{
  "num_hidden_layers": 9,
  "experts_per_token": 8,
  "d_shared_expert": 64,
  "hidden_act": "drelu",
  "moe_layers": [2, 3, 4, 5, 6, 7, 8],
  "normalize_top_k": true,
  "balance_loss": 0.0184,
  "balance_bias": false,
  "init_std_router": 0.0365,
  "norm": "rmsnorm",
  "norm_eps": 1e-05,
  "max_seq_len": 512,
  "train_tokens": 327400000,
  "max_steps": 10135,
  "dataset": "wikipedia_en"
}
Below are experts of layer 4 (counted from 0) of a mixture-of-experts language model. Rows are named router (the router's row for the expert), gate (a neuron's input weights, with its number), up (a neuron's input weights, with its number) and show model dimensions 64-127. Each number is 128 + 32 x the weight over its row's rms, rounded and kept within 0 to 255.
After each expert's rows: a language model's description of what the expert responds to; "gets" lists some tokens that make up at least twice as much of what it gets as of all text. This comes from a sample of Wikipedia text that the model never trained on. Tokens count by the router's weight.

# expert 8
router [120  99 151 120 125 117 121  98 126  93 130 136  86 145 100 120  60  97  91 140 146 157 112  70 146 122 148 139 165 105  66  96 119 175  75  85  59 157 150 184 133 141 157 159 206  99 133 188 127 163 169 118 172 104 147 102 142 178 105 134 139 112 152 172]
gate0 [155 109 162 158 132 167 163 182 173 140 115 132 114  15 121 116  65 164  95 128 129 145 150  40 127 170 152 162 108 147 119 134 102 143 113 118 127 119  80 150  96 109 107 158 153  80 153  67 139 107 122  72 111 142 119 126  51 116 157 114 106 176 137 146]
up0 [163 121 166 191  96 133 152 145 148 110  89 108 174  48 136 139 144 149  80  60  77 128 191 138 171 160 182 165  91 130  65 113 149 162  51  76 110 133 107 158  95 105 117 118 144 105  64 108  92  79 106  54 157  76 151 112  68 128 130 127 111 149 146 144]
Commas and clause continuations
gets: ",", " and", "'", " was", " but", ")"

# expert 7
router [ 42 122 113  83 174 145  83 149 136 105 172 123 139 101  97 137 114 117  84 138 157 184  99 139  85  77 141  86  87 150 113  88 105  78 122 124 103 118 123 133 180 133  74 150  82 101 147 169 103 146 160 137 141 118  98 155 128 113 139 143 145  67  86 128]
gate0 [156 122  88 136 126 141 146 201 150 119 156 111 109  22 148 157 107 159 136 128 136 151 119 116  48 136  93 150 112  95 161  86 120 108 164 134 141  98  85 118 128 142  88 154 143 123 195 103 142 146 122 129 101 112 115 146  62 138 136  99 105 138 148 100]
up0 [101 135 121 185  91 122 137 163  90 132 142  96 153  39 166 158 114 161 134 101  84 140 107 157 106 156 108 129 111 129 128  64 124 146 115 119 134  90 118 163 132 123  99 120 156 136 122 131 115 143 128 150 108  67 168 153  84 110 161  98  98 155 148  62]
Name and word continuations
gets: "b", "es", "c", "z", " 18", "n"

# expert 23
router [111 106 145 132 164 146  64 109  92 141 170 146  88  89  76 100  97 195 113 168 114 126 112  97  51  87 156  94 136 163 115  82 120 118  95 131 101 157 140 175 118 158 110  96 118 116 145 150 197 140 156 156 134 125 117 166 140 114 173 135 151 168 142 128]
gate0 [131  85 176 177 141  91 180 226 136 129 161 104 131  28 155 127 107 159  94 157 161 122 182  79 175 187 122 141 116 136 162  90 131 136 104 163 112  79 103  99 123 153 121 172  78 111 171 118 167  97 119 137 147 110 143 149  55 183 177 154 105 181 177  99]
up0 [161  63 188 212 114  93 169 186  67 134 127 106 184  85 134 147 133 132  92 152 121 122 231 142 212 158 158 126 125 111 100 103 160 139  73 117  84 111 128 119 141 136 121 146  67  93  85 129 172  73  94 130 131  59 160 170  55 176 149 186 105 163 226 132]
Conjunctions and table separators
gets: " and", ",", " a", "ci", "hi", " or"

# expert 58
router [ 96 128 117 109 174 154 114 115 156  75 117 124 127  88 111 166  72 113 117 138 136 134 129 141 168  53 132 120 160 146 138 173 134 150 114  83 116 130 155  74 140 146 104 109 153  73  89 124 115 172 176 130 143  95 107 120 134 104 170 178 166 151 147 131]
gate0 [151 103 115 130 116 170 170 207 183 153 160 107 125  93 161 175 127 134  80 132 165 120 111 122 107 190 146 113 164 120 123 117 160  92 121 145 104 131 119 125 143 134  95 145 115 111 180 110 163 108 158 134 140 155  80 104  48  71 108 135 141  81  73 102]
up0 [168  82 137 177 112 139 121 189 111 135 154 114 189 131 185 174 157  90  84  75 106  85 140 188 182 183 148 119 155 100 107 129 151 134  88  93  86 128 138 151 135 120 112 128 119 108 119 113 160  85 158 156 155  96 126 115  48 116 111 132 159  92 105 116]
Inner syllables after G/B
gets: " B", ";", " Go", "ing", "G", " ("

# expert 18
router [ 69  75 100 107 129 168 122  90 154 113 144 158 153  80  88 164 150  90 148 169 155 154 173 111 130 116 129 162  85  94 123 125 123  32 133 104 129 123 151 196 157 156 109 140 147  73 148 161  91 105 161  93 119 101 130 197 106 165 117 150 167 160  96 140]
gate0 [149 105 102 120 194 187 179 186 133 110 123 169 155  19 144 164  63 146  87 145 155 124 135 108 116 101  99  91 123 117 147 116 142 132 190 154 135 171  74 136 111 120 126 102 140 138 219 154 136 113 152 143 152 106 109 141  63 141 144 112 131 140 116 134]
up0 [146  95 112 166 143 155 176 141  74 109  84 153 208  71 171 154 114 135 118 111 113 109 151 138 146 114 132 113  94 130 129 114 160 155 151 105 115 176  98 167 119 130 108  75 141 148 115 159 117  66 144 137 171  71 155 151  70 135 131 127 155 139 110 139]
Noun stems and fragments
gets: " M", " P", " S", "ur", " Po", " So"

# expert 21
router [131  97 108 116 199 132 126  87 125 175 115 115 134 163 151  53  96 138  75 152 146 100 145  99  67 126 131 131 116 108 126 102 138 103 136 121  87 109 138 149 165 160 127 142 208  90 180 102 113 106 110 162 150 124 123 149 141  73  77 168 153 195 145 162]
gate0 [186 116  84 142 139  95 166 175 163 139 144 147 143  33 204 115  84 195 154 181 168 163  89 107  61 162  99 112 108 112 148 156 124 132 187 112 105 156 100 148 169 117 120  83  86 162 188 151 116 117 141 115 121 134 129 153 102 153 147 133 100 163 131 104]
up0 [179 136  99 186  88  65 139 117 111 113 126 147 190  75 212 128 139 157 151 116 131 138 138 165  95 150 114 121  86 114  98 136 134 132 175  67 130 165 116 152 179  98  97  71  92 152 126 156  97  83 123 111 143 107 152 149  92 157 134 139  78 129 147 110]
Mid-word completions
gets: " I", " S", " ", " it", ":", " as"

# expert 34
router [ 93 130  88 133 157 178 147  86 124 147 155 149 152  79 104  91 171 104 100 156 192  82 117 147 167  86 163 126  90  71 174  78 152 104 146 155 148  76 137  89 110 163  58 165 127  99  97 122 148 153 116 141 159 134 112 191 118 139 153 141 168 168  94 163]
gate0 [143 107  55 151 151 170 137 212 151 201 143 145 158  82 177 128 127 205 117 147 132 126 135 143 158 163 119 157 135 111 176 134 116  67 148  98  88 106 108 121 142 117 127 129 122 141 108 155 121 118 153 121 142 111 150 162  55 124 142 127 187 213 137 118]
up0 [118  77  90 169  98 126 125 136 131 159 109 151 204  98 187 132 138 162 132 106  66 115 157 216 186 124 146 139 102  96 146 127 154  81 106  47  58 124 128 159 143  83 119  93 104 146  61 178 108  98 114 106 142  88 173 149  62  97 141 153 165 178 142 129]
Biography openers and dates
gets: " =", " |", " 19", " of", " (19", "day"

# expert 16
router [146 140 117 128 128 160 124 100  75 129  58 122  50 142 109  80 117  82 109 174 166  91  73  90 190 129 120  90 181 114 148 134 138 163 126  84 143 193 150 180 150 139 112 133 126 121  98 173 138  89 130 157 111 107 102 133 148  78 148 128 192 138 158 151]
gate0 [128 111 118 160 155 151 191 236 141 152 172 108 126 113 155 152 140 137  39 144 107 123 138  85 121 164  73  92  92 115 132  75 117 124 111 121 140 151 101  84 129 131 112  92 136  87 181 102 131 118 143 130 143 118 163 103  99 118 122  98 131 154 141 119]
up0 [100 114 120 201  94  87 153 181 128 147 144 113 190 127 201 149 167 123  84 101  85 112 131 130 171 144  83  90 106 126  77  89 138 155  88  65 104 167 114 121 106 121 105  71 117 142 137 116 110 111 123 126 165  86 172  99  82 117 142 114  97 160 130 123]
Adverbs and word interiors
gets: "ly", " W", " also", " only", "t", "er"

# expert 63
router [128 109 116  92 143 166 188 112 118  94  96 174 168 133  83  95  87  68 137 141  86  94 121  98 154 139 143 164 149 128 147 110 148 151 112 129  89 128 145 164 100 169 150 114 122 113 111 140  94  84  70 142 134 148 103 136 153  90 118 145 176 147  57 132]
gate0 [174 124  89 109 175 130 149 177 154  74 112 121 118  60 160 127  97 166 128 197 108 113 134 109 116 129 141 138  86 134 152 136 116  81 134 132 106  98 129 141 110 129 127 152 157 163 184  98 112 123 141 158  92 129 116 191  56 118 187  91 174 175 146 114]
up0 [167 135 117 135 114 129  88 124 106  63  76 148 202 110 169 111 130  87 121 145  64 119 168 177 181 149 152 141  19 164 130 157 143 116  86  77 109 115 153 130 155 133 130 154 188 166 108  97 108  74 125 159 136  91 139 166  94 107 177  98 159 136 130 137]
Numbers, table cells, punctuation
gets: " |", " 19", ".", " of", " a", "=="

# expert 47
router [120 111 100 146 152 147  99  95 163  80  79 124 106 106 128 129 114  99  90  97 109  93  69 140 142  83 142 115 159 105  86 131  85 191 100 103  83 100 147 121 143 118 118 126  91 156 108 153  78 152 171 129 125 123 133 145 115 116 178 162 152  38 163 141]
gate0 [144  98 101 168 141 146 118 165 158 102 108 130 131  63 173 130 102 186 132 203 105 166 111 140 133 101 110 151 112  82 165 136  35 116 144 151 139 148  99 118  95 121 143 155 135 100 177 146 164 121 195 146 172 127 116 148  60 138 127 118 136 149 127  87]
up0 [139 103 154 192  93 133  93 120 121  89  76 137 207  94 178 167 134 136 131 138  55 137 114 176 153 118 145 140 124  91 117 140  78 137 102 104 124 120 120 166 120 130 137 132 102 111 101 171 133  81 185 142 173 102 135 140  52 126 128 145 112 122 105 109]
Possessive s and punctuation
gets: "s", ",", "d", ";", " Ch", " its"

# expert 32
router [ 67 136 116  92 173 173  99  95 147 121 149 165 203 164 150  91  79 110  99 119 161 119 122 114 158  77 164 100 102 174  96  70 126 108  97  99 142 159 133 148 135 157  54 162 100  43 135 155 101 157 136 136 128 184  92  77 100 102 114 122 131 115 129 135]
gate0 [170 149  75 126 127 170 125 164 126 150 159 106 137  46 149  99  83 132 108 146 158  83  92  45  74 154 122 164 130 176 156 114 150 119 178 155 136 135 118 119 126 112  61 165  93 117 158  91 151 101 172 114 147 102 114 185  63 124 116  97 133 164 170 127]
up0 [154 150  96 171  74 143  84 126 106 141 123 106 201  66 170 104 123 127  99  95  95  74 120 117 131 156 157 167  93 191 112 120 137 146 110  98 128 145 133 153 124 112  93 119 129 108  73 109 159  79 129 125 165  61 163 155  52 132 107 105 116 151 145 124]
Relative pronouns, titles
gets: " that", " (", " which", " who", "t", "ar"

# expert 48
router [ 90 100 179 102 140 123 102 133 111 137 107 121  95 154  93 158 112 132 143 166 114 173 131  91 115 124 131  91  74 164  90 115 157 156  67 187 154 122 143  91 146 142 134 160 142 158 151 162 108 149 160 124 142 140 107 142 129 170 204 125 154 138 147 144]
gate0 [185 141  83 134 185 115 188 204 123 154 160 112 116  75 171 137 143 145 112 170 103 148 102 173 126 129  94 158 129 109 162  69 132 107 155 168 109 141  78  80 113  92 108 116 148 119 155 119 160 154  92 119  95 120 138 161  49 142 127 122 121 146 159 131]
up0 [177 128 106 150 153 118 166 163  67 126 109 117 175 101 172 139 181 123 128 111  73 119 140 212 165 149 138 151  94  92 134  89 161 109 104 122 119 125  99 113 123  72 121 120 161 124 131 158 139 106 114  85 115 106 160 175  60 139 120 129 121 124 170 141]
Nearly and coordinates
gets: " 19", " O", " to", "ly", ",", "le"

# expert 50
router [156 102 151 150 149 110 117  85 102 156  71 185 124 100 110 171  75 127  67 145 135  96 160  72 168 120 132 112 183  96 149 161 133 176  86  61 107 155 145 113  89 116  92 128 150 108 152 178 125 106 173 180 109 123 130 112 101  82 164 128 146 179 113 169]
gate0 [104 122  93 186 166 106 171 182 160 159 140 112 185  80 142 151 105 144 147 115 104 127 170  94 129 161 117 134  59  82 182 101  76  93 149  90  99  71 108 104 133 135 115 157 100  67 173 123 150  90  77  95 116 152 126 122  31 145 150 142  98 160 177 139]
up0 [129 117 134 210 107  99 139 126 101 140 119 138 213 119 166 161 142 132 173  93  63 110 171 160 171 173 114 156  63  99 154  99 117 110 118  61 104  93 112 119 157 112 103 111 116  99 109 132 115  82  92 107 150 106 144 161  39 144 125 169  74 131 209 119]
Conjunctions and year lists
gets: " and", "|", " the", " ex", "us", " /"

# expert 54
router [143 143 100 122 157 129 147 137  67 159 126 200 139 104 123  62 101 122  78 179 171  76 104 196 112 108 134 132 156  81 101  94 177 121 138 130 147 140 139 122 155 129 197 116 146 120  95 139 138 115 134 133 166  90 121 201 138  68 112 159 142 160 159 150]
gate0 [111 153 107 119 132 139 161 144 170 145 169  85 116 106 137 138 167 133  78 127  88  86 152  57 121 130  93 147 139 125 159 120 111 107 153 159  92 144 109 110 116 127 146 119 125 127 150  80 151 146 161 132 150 120 173 133  54 158 111 112  91 133 127 113]
up0 [ 93 159 111 160  75 118 134 115 118 144 120 105 186 127 136 138 190 123 100  96  57  83 175 124 173 143 135 154 124 133 101 120 123 118 103 108  96 171 111 134 108 122 150  80 124 137  79  85 137 108 167 124 181  98 180 131  75 161 112 119  88 120 130 113]
Infobox field colons
gets: ":", "s", " from", ",", "\n", "k"